config = dict(
    n_layer=14,
    d_model=128,
    n_experts=64,
    experts_per_token=1,
    d_expert=160,
    d_shared_expert=0,
    activation='swiglu',
    moe_layers=[4, 5, 6, 7, 8, 9, 10, 11, 12, 13],
    router_score='softmax',
    normalize_top_k=False,
    routed_scale=1.0,
    balance_loss=0.0121,
    balance_bias=False,
    init_std_router=0.00979,
    lr_router=0.00126,
    vocab_size=8302,
    norm='rmsnorm',
    norm_eps=1e-06,
    tie_embeddings='early',
    optimizer='soap_variant',
    lr=0.00337,
    beta1=0.95,
    beta2=0.95,
    batch_tokens=65536,
    seq_len=512,
    train_tokens=377100000,
    steps=5755,
    dataset='wikipedia_en',
)
Below are experts of layer 8 (counted from 0) of a mixture-of-experts language model. Rows are named router (the router's row for the expert), gate (a neuron's input weights, with its number), up (a neuron's input weights, with its number) and show model dimensions 0-127. Each number is 128 + 24 x the weight over its row's rms, rounded and kept within 0 to 255. Numbers have three digits each.
After each expert's rows: a language model's description of what the expert responds to. This comes from a sample of Wikipedia text that the model never trained on.

# expert 52
router:126138098133128104091097102147125157148165105110142109148137134144110095131162111122115098094152120104155138140090134143113163126117157184132114135147152137103122119139127157133081165116112129107106110099146079137159174150153110119089128154160105136113178148084142102136107166147090162133111129091123148097088147156120089137148128141148102171123109151133144128158160179140134109153148
gate0:131127142103108100175059130101161168136113131127121134112119107149098113188111143113158110139136102130112134136137077111101155113126102111120112126080157150137113104134139109114117085127130123115159114108132138079140142097151121108117116112096129183114057144154141117124145139134077115135100104114146175132149105149125131164129160115109090111118083089127107128128141134079132139105111
up0:131119076116112103159119131123108147122145156137135145082111108112094118136149168143133150115156117154126118089165104139116137099153086141147122116139123143143096141171124135159097115098145128138149128100136147102150132151099103131134132112148126147127104135139146114083117139134063130113111118129169139115185142140071114140097182177142140125120097050162131126135137151166085144125145
gate1:141165112124138069123157127102135098112101128144119119136151115115116161122114092126074126106154172074143155132131149100127139120113048111104131138150150132161150092109117113113154113139136093139158116091173096169103105084152131125110145166127106158134115096116166121153163125161127096091145117116132146141107084161171129134146120140115094140126130137138157125134145153115135100154116
up1:131140158171115151145106170146163145142145141149094115135132101116146124109126127112155166116158136136139100110179108136172113103090108138117115134090128142109142135111139116144145130161140127155119142186154112121108191147143135136140125142131151111106094113140117100135105128098109139163094162138087158103130146143125136073119119133078131152160103132168118138082068145177144166135116
gate2:113148124113105105105118107110139108139081102142151158178109110129109119120165132114127078133124140140090136150092119107128138180160113131098143091123112140152120138145166110155155104114136109124135113140098122129117129101107148138093181169083117133137101111126126130163132188148120120144157157104155126086141106111103095120092076173067126138137138160143130143115098105113157108120096
up2:113075130128117145157153133139133093153181166135113107107170138142127135106110144131133139141142141141163144111181134115140114091131172118172151154115152091142135168131142152109139098117110105131135082101166104117126159137172089117158124103159149131116137145151117132096123152112139126138069147127102114159098164137171172140108154139140097138134113112094112146136155127169097148092096
What it handles: Dollar signs, backslashes, braces and ^{ or _{ in LaTeX math formulas, plus some stray symbols in tables, e.g. $\tilde, \end{bmatrix}.

# expert 12
router:154116132114093131114128108099100168080150144143141133154084153146108218089117153144134108142121154144125131109124086091139118133098132094130103111109085133121164098146128070172173106155152117128122115107137131151101129124128123142135151111112120139124117112146146149116129131102168114157076155109086129131177106145149149129096117092102133138155139170133135139105096129117125110107110
gate0:103138126091141114119091146124128114135140080124121109131182086151156137164144136115102094076183131143192152137101141148115092092177110087141091128121160069144140130139134127141157125131112109139164139104158158106110124133123143117127153107126146114129071110119137132139126138167139154111143135088140108148152125131135123125139088139138101121128095114083120148108074109104118106109147
up0:088123109132132120141116150111152159108165081154099082122141161124129150171184132116139127125141154105144120153141129136130135155146118124151124120141103147175172095193168155073159124123148089140107156119144115152092089099115146098143168161149120133131121130093143103129147168132095139100156096106123133164138139137124151165123153136135105108154127128109158141116102110129150113150084
gate1:166150124128102115138141119143135123115119136120126162098114112158133201082137124144150121165146132087153132120159122128104157114140171135127146125164115105108102152160166116152120095121124174146154111084155185078132137132161144146136101089101123084136115112125129152154117130137136095126155097125123142119125124117120126123120201142102091141141107104139172110134163109166131100093113
up1:126137136107106117096090126121091164111115115103189079128138106114123096190109143095102128127142094148098129100105113133125129158140103121156103149133099120098106118125105127099125141121099109098097138162097053107110146142122099081129139167146131141115130150157124109126114140097115128110132129138136115125162179173123119121111095173151139138147126155106115106133117104059134139113108
gate2:111101087119091116126109157141104110107092122130122131147146115148144127172148145115088166173108168134128163102161159097141159135115115126090103149129127187103108099140077119167147136089130082112146078141146147133157089148147143122169119114140116149106122148131154113104140132139095103074134168141107108119151110110170139161145122114116176151136125097150149123134129109147132111112145
up2:156153113116160150102129093154153181126127150132145172076138150122118158088145087119138113104138098166142137136099145147134077132131098101156152126104138095111168138144147134150114147192103168132133167137135146089113181103131107149143138133165140159148121119154100159148135124114115127131119095133140131140089126136121118090099172138132114118117144110097122132161104149123178171149140
What it handles: Word-final suffixes forming abstract nouns and adjectives, such as -ation, -ency, -ary, -ate, in contrary, relation, moderate.

# expert 19
router:101102137145112121136113118138151112144118123114104119115104141147105139109122118131085136125095150089136154143146125142157140151123110088167157135118094113131127121137124172141110100168102123124116153114084204122134068091149114084151138141117133123130134106111137145151140142146098124105156147133116135160126050130185105111122121130107126118157170133117104093179142173074138133132113
gate0:152121120114131146118163138192137138109118133154110120161125154117075152146120112138092152109123110123121153175127158142143123126167184140078102115117108110119131143110154123120133143158123133080149140137115152124129114133160103053165149115138061160123119164154141133149121126170124122133109123106121101114156150140164089107119183146139146172153137140149144163103145133138134139108155
up0:110125116119138131179100133085092099144112155092164185131138112129164152110120170114112113154127116150167149098150090143110111133109104128169132122133155117078147177157139137155102131111150107156092107111113110122141152128106116162146100160098148105100101138131124122124172146138102127117145135157117113145131125101094155136151112119121151101083141142113112066158161096108121085141109
gate1:112136163159126122107112126119127145131119170141142111145106131135124144096164133182129139064131111119136178161135089164134123147124185153111131100087125132148070149140148122130128133119128125169160136126116147160097164146131160130118142111118103115139140155065128129127108140155113059107137151148123130163129165151104104123094176117146094120120144108132146134114174114144130163165128
up1:141122113140106117156128111177142137112144093094096154128172175143129119102113129063122095160100123171125075130125176135099132136133095095113160121161132133112158080118135130143110152113139136081068111144123125086158097120147114136155090134136123149131137114173106107113125096095129150122132116126124115107128120100135158135168123150116155108086119122146137107170125134103110138079144
gate2:133126185093152127122165124116131107129121129135152141157127114144119102170174146114149145132142148111112140047177152096130089123165143137159099142143130121127100169125118131159123132168092146162135136129136099081125084120147168124145119112147179157146146114142104107132132140101173117150171094123169128111138097144132167133137088114119129148127151164106131130090142100125152147128128
up2:104159107119092127122129135132128081098126132104063166105135119102140121155121146155116126149115136106091086099149102155116112136167139119134069130130148113133110136133148118105127071091137106136179117122118147162164122094107153102104092107113107127107137139110136113093130137130125076084143164135133117118163155145130146129152106112123140123095113127139129177130136120149211113096116
What it handles: Capital letter that opens a proper noun in tables and lists, right after a pipe, "the" or a colon, e.g. L-ot, D-iddley, G-lynn.

# expert 4
router:134118130087114164151132170078077138150138122099155134100137114118137153089155113109149206124126080140119134104103109117112094109130118123119159156073067119088169171113084136107159113103152109122124139120112157144141078133131136132117125121099123146116134125154120127132113109171153132115153119100122150107139137135156133102130143160120124105131100124162136119094130089129143152175111
gate0:111118125118152144184127081078102092148125131156117108142138113153149110119123115150130158104080134118124109172179085134139137157087127123159104143081093114113118115113108128167097117110143044130136128144157132058119109098108127106118153107113128121148143081156137123127111142110108144106095102121104129146121138127101107158123147117121128105129103117096149111101151144106140153164113
up0:093145140119141140110130112108132096104146141136141140092139101089104133122101101173105134134103129202094136124115104120123146135160140134135138132105156162123120126114123118118114138113130112118066141137103172106111089156151130153149118131108130094088116153123116142131150113200101127110115128137150125135147100107146103112096134093112141138132152143099124132075187102085079097117183
gate1:065118116139118153124113093185109096146145139119111143113138133162108156155135135132157124143115137103144132150108128146109121148114122120106153128101109146144131165124083151132105144169142117121157109116133133181159132123159127116089141123169165156118101179132126131130108113126171086202128102095167164148155165138129117154143140125180110168156123110126136126096154125125085108139134
up1:114135131163121132111139097108108148092142135096112104118155121116158156091114138139131165141150083118160123125122120137146078124135147131177110134111127104142112093123152146096165125062112121126105144120108112121112148112122120158127139118079091099151149042084123147154125127116148128091141108117104093102125113120138150121096165110136168156186129147144131115161102116139132162129166
gate2:124147132131061123109137132130124147141102115147145143101110144075158141174143126133136162113089165114098111085123137129140128100097135118140088144122154112120148138150126192104107156129108095089119132147157159115130115114145094111163115116092136094115079162120131092123159143110134123129178146114081143135142163101118131113162130078122118130144196124165105135161116148138138121135132
up2:132144144080083078150152123110141130121154144147161108149122134095166142147156129119123165133063120138135123154124131154148121105153151138125093128123123121141203090121107196164117095112143098138120106132126123145132112116162112129154154123124123081123133183085134105103132131098135154143165156138129130159110151125129142095172111113131137140158126165110173122120143108173110135127124
What it handles: Middle and final pieces of non-English proper names, often Spanish, Portuguese, Slavic or Indian, in tables and lists, e.g. Palme-ir-as, Valder-r-ama, Cuiab-á.

# expert 32
router:126113120111157130150101142167131131134107059159122082144099132127137122140143120077167109123122092099107080145124146128101125128159126120105176105140132102121145077085113137145131138153112087168108133164131131125070135120106122116123160151136161131121111146113124122091149136147127126171135092141102152134102148165193130149114104144103103095151121122178136104162150141163135121128132
gate1:112121174151120150164154139143091106141124147132155144139103116158123163152089078163100124164139100164157091105165120132116151163115163118092138138109148121176120108118131142098121099128144097086113136159119081139145148129136083098144127103139145085081123105134145139120101163103110142151125110113121142163108146122150089113131130134138101155087141145133098126153186100097134142117112
up1:126102101154133124167138142161095130096132098107151103108102127159125122105132135109127131124165134140126109134176110176104138139120103157104111165145122098123127143162196105114118163128121065136142186126087160163166154118137143145143139132174136124127113177136153094135117102128098115154118109110142156130135118172113167130124110150161130131119182144105110114137101154146116121172151
gate2:117117131129155138156090140084153100137109120114145114121090073081082106103134134092130149157156138108114103094104133097069133131101067158109151110153171124154129104095153142120114134119118165140146157102088159106121120120103105123143127120115123106152120168133083123132123138124105103151143091096147153128129129125131059098141108101145118138118134090138133157101125133171127135156123
up2:120125163159099128116077150120143106127157135123154133131066114170142092100151120135165121118142105089167104138104149112089106117153134167171119156132142107114134114142137122167122120123108172128130170127122144112144086144130096156163119118150149119140103118112068088119133133128122128090159110136129149114134109097140111084098128116143142124116115147089156138105147096213132123122118
gate3:110127093129131124143144183110140105130111118114129114114115149131086127137098110148118100145119135106122138144155166155172127143124156092083108122071124126105102124099095138130130102097140100120077149103138148193129114115134151138131163105151138104092141136114121135122149102168169103131134154159131121168101119140168109105129137109087120145131112091149120080099150094171084138167153
up3:129149163117111138127093124140131105123110158126133139122110148117127151096142153099174116103149135110108136103136110140074158141144104143115150113183121176171171123138139132126128130170110142129185141150111113099122186121137094112120135125082145167154111080152141126133101150089113151107137158125128136114162087149099134166104131129139122071112154103111126171141112138095150154105093
What it handles: Leading century digits 19 or 20 of a four-digit year, mostly in dates after a month and day, as in June 13, 2024.

# expert 42
router:102117142128124123103109105192138157153134125111087143159124140135105134123123108131146093111105118148115112131076142104124114145115153127112102106150159122116120099120132102132104162080111122123160132103089121109157131154166106108081144146160117120140076138160139118107133133137163106138130118120090126126090075145085138167129100110106164106137142174169135112170168117166174126100149
gate0:131129117172173141154137132156096148136124118125086102125114131113106114137138116147076151112107075136140165134135142165110105123182111089128142103144114151144126128093110083133116058120132124143122082151106104161142135141165120121101080078136096124134096137119133116144127167157081139135127135153139149129124108087145128145134112151151118090133134087147096101144135098100115095157098
up0:133140154137126109102107136131133151122128194101144090134094116139154118119076129128138135102146124138171094121140105088171140150086157161149191140135110123124070148130141138163117159141121116093135125106145165103141157174088148137137174163098141131122138113161091143123131103096161142099099110130111136106163132146123162132080151098139108089106139153126127126131141141145117166131127
gate1:138161143067104132142143128147119138146137141135113125153118146131134138120132155118102123130129087117146156148162122137112104079081141126166151115137116145117159147146145148107135101105149148097136147142108146068098141134102062082206161125136175082120119134096133118143122105103111144112119131086132144131162161095107087124126089139105130139153180137110134135093149141128147114128136
up1:086128077160132134175127145138159149125137105129126158112124133121108157131124097126143100158105072097141092145147140122137153173150121139134118131112145152132088161116120175119114155114120129110148084116116115103108139078111169148149172126130139103107139194128102136167110082097144136135138142119113138176101129097092129149132157058151120096149109127128124098127106147123113104117137
gate2:133129121122136170094131117151102121135160147111122161113150148123111152084104128102174163114168125114135109169162161137146132161132130095141117157122143108085139164146081108105100146178150115144129091095133155169108141135144126120106113093091106110117149061118125091110126156106162147139099162139144121096092094152145131131152119160151095133113119142118155150139119104146076133145142
up2:116100127177108095140138156127099125165166164094135121138131087174129112128151129109106103132108082125110089108119131153128107108100141113157098112129152127068119109120135144104147106172118094128103120122164122155117159150124153141115146109128126168105081116090117140112137174138111095109148141135141100117115151130105119116124122136159105121142097114125071133116185161102134056115134
What it handles: Prefix pieces opening a longer word, often after was/a/to, such as pre-ceded, en-forced, inter-red, Trans-parent.

# expert 35
router:146101109185089122136088082127120116139144101112143091106106122109125115130147140088101101097179127137107126141113120170153124154158164151126137140130134134141139153110147117106100167115112138172144116105152152165111120153128105137123093149136146110166163128115128124116113189147072127120121107113155148103065144158123151117161140109161149150123156163160114113114163169140129109154123
gate0:121163101149139181121135137142145133118131088166133154147135070134156099127175148095084149147108151136093136139139110171096135130059144172112097115121127134134104137110134124113100141158151162137107132119113145119116143134138129111159076103094121130120109142178118146145120106119153145099125138122105127147094140141096132083107189166110139120120143117103140171134145139098171152140104
up0:179121126121130140145150141125131117163128125182158147096121152110126120146103125094131136126133108135108142122077143113186142167146114153097154084150106118137130097147075124112121074119064126144146140151088147085140149138107137138127143134072122132106112143153160172155133146124103121145087124147164095120140116109140142146166130070116123139085105119122098138102093131108131107129115
gate1:126115130138100113149126126144107072152132070105110148143074122147152144097123126134147145156114124160108123113163132106162137155114074141139155170125140120215111129147112167158139102126134125127109125139108118092121129132105137182107127175132115148145123110170112153115139112095132154120150163176081130116107115136118154141143144139097112148097141110099142173130128120117166090119135
up1:098125088164113140133135134105155141112176161141113155130138149158096119170161124137167112164129105104155137108153105090121137131145158114146157147124066117091085105158108124142154090117138164140115144102111155121142112121120151156108144145113136124142075136083140150104098108136164142098120117161121095127115152114142119181151145161141165103141131166128119138118125099160152096100172
gate2:157079109128131155168118153093142167116133139148148163157133140160121101098178138145145097100098134134116130162130104129144135134117072135101097156136138130131123083137090145159140111124127102107134134123153144138132116135063139153132148126118123164125123143165119130131116160124137153099147107079108110146131141164137085113145091121128117165115143187150114143110156113170101150122198
up2:117070133176107113160113108111143164122137107116151115131130144181152101123131131096134108147124140085169101131153090087158144112149104160107136099124132107130106133118119157164072130170093150102125142085126138127101124120132119156095167130150156098127129113181131108163122174110121137152171128099101101120142135159153154144140088113098104154160110089102115136105123122116141147137138
What it handles: Punctuation that opens quotes, lists or asides, such as ellipses in quoted speech, colons before lists, opening parentheses, quote marks, dashes.

# expert 47
router:150125143090163106092116115109148125147129081148156123141100118128139070158158109128145117101137097121132101139129165124158126119116164165158109128158166151153157087120111126122073146121142149142158134119112096165153151135142112152084150163142099136134168162092123085100140155180089172142130129096112164116081142120126134134146145143129126138151126110142121129128177156129115133168121
gate0:111142158121145150128139097122116167141116132144117141110089155127122182108128154132054116128143150141083209128160133152130109083175093116115139127138153115100104134097132141163132145113070104116118126148157115128079091127149134111087152094145121074112148102143099131128129169116114114111104110157139120109158097154134140150147117132136141123117128100137174125153123113110119128107141
up0:157111116113109148165139155086126142067136153141139111150146106137095121136118152164144133124156118138155120164118100121101165090126108179130098122087076130157111163123089091120114127114140145129168135132070175110144144149122151106111133105125133104151132106115136099092082124131136117129093093174131119135124129087158142113131114154093140137147120115150102154132164110139168167114163
gate1:126102172146124097167169136143147139146138142107119121096103106134121127114129122144159133101146137117105145094162088123132145133160117138107089109146113101172117172146124151121136117189146115119106083126087186138157154145113129140096100089117134158172151117162142121128128144176118114129127086136134129097147104137170170100138126132171094142137088146146133122104138127159146071124143
up1:062139113100172162114153122111112163136146148132130103119115125072123123117195146117158168140122148112104161155123150133131140097147111105158091106129148147114114141109165098081132163106109131151099149143125142114122148165139117123125147133133112181127132149121115108131125126139165128123123145145149104150153147087119137068121146110108162168175118113106130127073154106116100121119086
gate2:096136138136109137138166132129148096103125109112114158134149108132126159091115148119104135124180121121101135150110131137116094145180122097112141141163193140126112134087169120144146139146129118136096170104111068101131107100139099122098138146133106103134141107117113146124180133092176140117096102149099141158118153119119099172101139126129119130129123123099159122183170102142139118074092
up2:143120126150111142094112090117143080083145121088131151135146112152124154106122130156111108071150154109104125125128124157121131171176132094096141151139192148097110117092148133127135146125118093107122160110107101116112125102121136151082141142164098096145110139103119105096149155141156126106111092119120134130126137088110111151104158136174126118147132096119140099163159112184122126085089
What it handles: Surnames, sentence-initial It/He, and numbers in table cells and species author citations, such as Warren, 1897; Jones; SR 88.

# expert 36
router:136153125114054085114141108098101141087130117133155153143089112128102173126118086148143172133137143162150092133111121102098147163106084122115138147106129171127135161128103128125130124141150150139138117132153107142120126146143128131142131081146122103122137144158145096149078131143079121145105119082145111163155117145110112134137143170086130110128099097086140146145098069145166135151128
gate0:162143129143130084070113135135120153120152123136126117110130118147144108079103098107098115128110083157130115123154084135093121136142112142111094112170129137122120075123126147100161133151160128155108131060153097111124099109101131127137082077141124130112107106172133150138146118148142096144129143109117084148148104107128156130112126137124136154164117148166119141192145143153107100170164
up0:154113172130164128114129140112095122165171106087095121126134079131143157159144145158090152141153122142135103140119156104142116108139174131103098129100125119132083093084128097100142111152106117136092114085120084123134090164153122134167108151111144140113101114162133149122149143137144125124124109142119117154132109082152119142099105117101114110172101086176164136106144146109131091118167
gate1:146135100179122150158134164139066138143126129153130147108120145133112123148153126157194143191116113104126084128147159096092162134092082120110097141111069139136127128094130131094105104127140094126119143134161166101106159110109160128108122115156117140152144137133082161121095137087127122147128143131152133127152135135158095141131127152147184154159128135124113175110129130116139099128135
up1:118149135097097152136141117113154097096091100150127123127107110110137142137116124151113154117150107202116133160135109150181099121149163181117148126157150160136110165153108129154124139108103141103140102121119125157119098152147151140174124142110092132141155133103094092104151130153110115099199136186124140102073140130110122130146109132111104107128122159145108087128120120150139113098097
gate2:120097104127115114140152087143142136186122175151143075112151139075144131097130089136134121130124128092106100150154110107076114106094101161118112150163118145132150123121103109108130158144140146109093162164091141078129159109144098145124133154137119123095114077120082134110131142130144093103122111098153110144171139143075134132160132130135121116136088145116100150154133093140103123105118
up2:150127129112134108145156095105120137140169091147135159123137130095104091118108106087128117128111147165091096139120134106097123091095136162122170119130139090127163099121107121099159165128149122106119131145113119117124130113121153142111106096129159114099097110139069150153121110108105074130152121137126144114152163142059137104153129128130131113152101140079113121119195124076152152158145
What it handles: Inner word pieces of Latin-derived words and the word "Act", such as miscon-cept-ions, suc-cess-ful, O-ct-ober, insc-rib-ed.

# expert 15
router:106146120078139143127124095184073167115095131189150168150126139133140143172125164100135112107101134128110108170117140108130090124136137146116117116162114112126085123136132151153123161098174120146134153138140107152151127141143154136117148163132137082100078143158159124144153126127137134122114117150127121145085150124079112111139108113158120132121129151162110068179150140138121112164119
gate0:145112115136112140100154114109125121128072135120164162149086137162119121110154114111131121103117145112125108170148101156112130122089137121087122082135111120164136076135103092147111124121116085124082073134112127135125095093137145131138169150127110137100168117082165105124147095104169136133135152141103163084126142156096106108135149106121118129176108165126146174123117099112164137137139
up0:156143099117127126134141090086156143142110114111125126146086110122147158158114134116167120086165113121130147150108082149126138101098129143126157128116114099111111105139122156137122124056085113123108125097104135106154083115146093091098151121089185125152119161129137092121068131136147102100121125155111119095125128126137118094141147133133128127127123206120149087113097130128160133145160
gate1:144142117115148112184136141190180080149095125149117153116136138116137095130118075116100093110167115118083163149134150109148097156147129135120126150098086150079142117141175110121127146120131161127124103120120141094158143141145148133124121182159105171144123156155140119105106139151123109101122142116146106130150134144133130160142148148112120123120063124160132104104132128153162099105087
up1:105154141154133105170149123154125168137143138140144115116103160151123123107126127111146108170110092125143185193139117129146084123127159154173132107183128139100116110124177137154169095096123106150134150131101131106121103138153124104129082108168168143143113110142084180097114110086132093137127110110113141111134147113108136103140147156131149153134082122112103127144107083117138139120143
gate2:138153149118147114109118116144097076167129151123100125096103114121104118089131133118122126134084115128118161148140145160099155058101131110140109155121141086159138128147117130126142148135176134125143128105144167145086120082150152136115152138144136135137098139153103103105102122121164104130133135174108130155099111093136167133147115105153133075144153149108119092146134104154116047101101
up2:120133171068123146133147105134113076105128131155093136152109134135143121100099127097139131096139166116137160100147167169122127121123138132110139154133140113151127102127116100150131133099128118108105137154145129155145101074157147055153155130133120131125110069131108106134129147132189103133115121124097135118116150110149107184130136092137124132140123124150113100065137116163133085079102
What it handles: Opening stems of Latinate words before -ation/-ate endings, such as rep, particip, dem, inaug, neg, plus wiki table divider rows.

# expert 56
router:118101141143098138168137165098135141112110096150113119153142092091109171115105085108130138131156099134161144089146116168128117164147126137153153161105136131116141110130152109109133099120142106104126114154108179134149086114103166101106155163100127115144127127134145156133106100122145117141099172127090157091164146121146142116105099120166086096127095106120182150083150110128089140126099
gate0:100123142124137150127124096128117145116086115120103109146131112129120151117119118182145163150112085153072129144130129148146169107133079159153114154117101180080148111125131087127048118190082122138129143118166125093112157115142137129158103110134162136123141120167132108107090116126149095128126130138142156125111113118143128162143120156079162118139137133086145108144159104137122118149111
up0:119125138149145117110169135138143123136091143112071104143117126129155142105131131138101164126132129142137126145129091154124081104092116158165157146115125141075163130103086129133123060149106069105152152149122120138156121149075159104144123134125141130132106111132099125120143143134122086114153110159160141092141077146162077121169131106094148128140150161102128098143120123144167137100101
gate1:072147116102141136142139120128087118127143125186164134181148136104134151171086089157124158120099130170121123154154136101152071119138112092146179129107110113130109137117190141130128166112133152169102132095138120147161124116103150170132177093135151146149128108120143102156152117131115152126123119117120153131128135135146093102131131143112184123158128139106137112126123137084142121090146
up1:143074128167119122164127146111145156145100128110121137154126124138181138123064123116154134149100114099121168133163163088122108129094139129076099121136120162157124090138143164103141112128101145124081112171126125117158108139113122137131196167176098103138132119126108119135123132122137167129114118145164135121132098109097120123111169181115129165147123132138110167122136150108147164111101
gate2:084134177128090148118103121100106117118111113132105091134138118148123136119101120149112089168124144091148106081108148141148087115135114129151139111157119144131082164139126094113157118131133094133137093134153156080173135116129114112145084122130140091158086137103129123181067143128132076115114162099108127119082137115140149163125123098123136158132150148107110134110110099126133158108176
up2:117098163163140121083135141161150121110138104150153112152101121124103121170079113108128152131107108112129083181118101085110155137103143098140153163138146133136131133137094151168142102143109126145130151146140124128151129181185112155147091113126127161118131131177129156098089145144163099127095114168113159174126152145120085149126110126132146078153135122135130142126175146117109133155117
What it handles: Middle or final pieces of uncommon names and words, often Dutch, Filipino or Asian, such as el in Hengelo, il in Pangilinan, ant.

# expert 48
router:141138137090161123106093120133140125137129077141154130142108134134139082162145114105157113109142086142139094122136162123149145079117164154171111115150153142160162073101109106144100144113125139149146128134095105153137143127118118152095126174142093141137165156085106090093130154172100175157141142091106167107088140118138134134140152123111128139151115106138110131134171157117107157153105
gate0:111109097174089098122155128137118161106110135164103136131186112124122147097131114141126154145127121165106163144130096142128141100106092151165097151127153109093116141152124117125134114103110099086118117117164126134101103110173128167099098163126122185097129103089169101130103125111109129121147132193129140123144118129117112055101127109114120167137117108135109088164117118149127126113119
up0:144114105120137164122135128104093101088144151137142135094125134092138149123159111158123117111121129145173131126093138145141096116119157098147155157099122130100101143138136131112125121053155106129140077156124177142130118119090147138181122107129135147150157150125121141123122116115111123146110142158122090102104154164091146160138129168119110153096082175139168146145116154115137094092188
gate1:097137168130118130179114180152161109081124173088149134148103144145130132119111130128147073131096101096142135108096091138096160130133110154155122171149136128128090099103131117113197131126107153126108138119156168117135105121167185138127138090080119139133096153152145138126104081105140099128133132136129134119107094125128113164105117131122099141136150148131151104127125124079129115099114
up1:170134147120121131115127115072151141121117108161109146149132141137121112128158115175153153159075088110126137111152129140146121151174113142131136153172098107082083124147112131122126143098115136102133130097124132123149117147095096128100183128136143167142155094119140150127160129092163118136121155182122114169116094149065126116136108103114138131137152071158104148142127120138118084125165
gate2:142121144125122132178090109124130112127100138138125119137145154156147137105120148132123111164087133132141159127129154075111100092109139151120106102093144127114125148120132161129156147164087099107116121142136169121093136118174131137128125103127141118090106115156160130143138146085129085152142111213117164119129138126138173099116183125144094112089080102127149074158137147117135108151113
up2:113167144090128113137130101114137101129125131133147148132124149136077077132150175130125147132132135129113152100106169075141117135146134120102173101162116134175132154068135126118156148169124143185122109098114161131112124137173133156185137108145081096108106137141127113153115105126130150077166099114148139130125123111126165153128126146137092141099106122115134110178160149156144134149123
What it handles: Male first names before surnames, such as Robert, Frank, Tony, and leading digits of numbers in tables and lists.

# expert 57
router:159119110115156087137157136088116114145134126083122134147123099092141102140146093086138149112147150113113116133115158102119149124143135145168152118153104158100152122125140161096121109135149095165136131143090122152116151110119104112129145151151171125095169117083165116114157150149159111122150114104168096103114116128171111157121130122139109155154148142120141123209139122147102158149064
gate0:129117141135101108138154169143109128139137139085127113102110109118141187131142150121103135054139134142119135101139102159145128094155137142132133155147140131096135094144122111137134112162135155099091086111113156093113171174123167163144102126101146116131072129112130111151134088085119142109134121115131109123122131069118095122125136161108127090151097164108149152156117144076156145093112
up0:129101134135091107132180146143092126140144139094141115096096124111133188128150131123107118071161133139119132109130123161140137119152138136134114144147155136124136129150147093132123098157142139078105087135100139095121157149131137165149091140089155105131094140128145123150160082091115132108148100108114142118092167081133127108110132144097130088126107159098127130149115160052122147081135
gate1:126061165130115143109096099093113121140123133148098119123103103074146096143117119083152127170104119111108105106078156129101110100157118114082117125121129099146111099118134125084109144097127144150117135138137123118095157136091119123113167160141127130165103138160121128092097137093148140197107164083130156117120119131119117162107159133127160107128118129128125141143113085168148106119159
up1:167051145098105149087109114115134105140079123156109090129116100099148115112105133102162124172097127118119095130103138145112134110134122118092114118099135114142121103099122121097101146116129156161125150129140175117099164145116109126131161154116114136140126143135128127078114154114149127179109143081175173145128123136113108155093163120109120107151111121115126144126133067184146116134153
gate2:156101116082130093114129150155107110106118145117093136130137149136112139125108127125136079143100136078065110159152155086123107142115115110157124143137149108117142115108077141137148105105085107134122140098137101102094122176090096119136165105112147151137085099119136121127122137084128119087131139115122141192136113081130118156131121148104170164140109175150141142137139105118139123182118
up2:145110065105101152147143121169114157124155133141124143148123118137148121112140136094139100127098091115100102175163136113183131136078104109170133161130126086143125148120110091121133099124105127103131101093123124136102137068113130109109131117161153075111088152144098126145151160096138149123117114109135150170118104080156083112109139085139138150144149170158122165124136137132129135137126
What it handles: Single digits and zeros finishing multi-digit numbers in population figures, statistics tables, coordinates and page ranges, such as 2,92(0) and 3,41(0).

# expert 41
router:144118137113173112097107129122170093110116105140131169163141151117130109131141133124116097085125095143101131129144171122124141105113118145116153102153140108133164112105091126088078125125155134117164164089105153131126168121103108089110125164154129131120140172086149092124126178135093136109163085091150140103110153137117131115135119130129106130138169113170143126155176186128115166110125
gate0:185101112129156137107130138134116139128085120106135123125088172144149110112117149127131124105121127123123105091097108131126140154124092114091129146084076171165087123130093151139134161097106133147163166167164153102148141125143133121145127116171089144113134144121129130074114158165158178110138093134103108123091109179134111111098112116139142133131125122122162128165116111104106102156171
up0:139140143152132099092120137162166122143099142142142160118172114123144108168139098136160168089123093171166110094148141155195144121116113126138107147164120126180102137119095132121116128099099120165148108123081165091123137088105125130117145100140112130137085099121122069111139105134158148129137116123093134167166128081138121122140129150130132110140140108145101127116126161125140069132120
gate1:101126100152132126114118099123072090145173103107100160151134152125114116087127107147121106114090126083140113122095156129143103134139107091136119124106126118152124088142116133086085119135082144185117104091140173141098096121100117164127146135134144123135129149123127115103151140102140126132147159161175130137150158128136079128135113112112104100098154158187150111143151123160128078104146
up1:130136128124077089090129135127197139148102196129116135117125140105142138126123112095124145144102129157126178178121133100110160136123134185145091170119092130114126184114117140136112162115144103125100113132114148122122134090117146130186166118168103118126150136128128124130090136097109139110138179122127110170119102112124138140118126151092116138106123176104165135102110161134124145111150
gate2:133139094129136101126110124134156163125132109127125097131106150128090120089080127123171106106170116077104105112116102114115140152114079115139124116107102139119122136143108129120130133147136161064094139172150150150077122139121115127070114141131172118152113086083132167133115127162103123107126096124124146154169108130097118137148132160089092119145070135174113140138129165142144118113125
up2:123127150125121119127142165107078130127133137139157106175113078115101086110128107121105116136100158172156131139128133109193157087117125111136167145147135130150098108158118113126125137089127132154120101099139105100154151169123129120127154095118137090117118148195107125168154110135152166135107135112172127131096111111138136130175118119144150131153166100056107124143116124125118099095140
What it handles: Numbers after a degree sign in geographic coordinates, such as 115°14′, 55°13′; also other numbers in years, incomes, and sports records.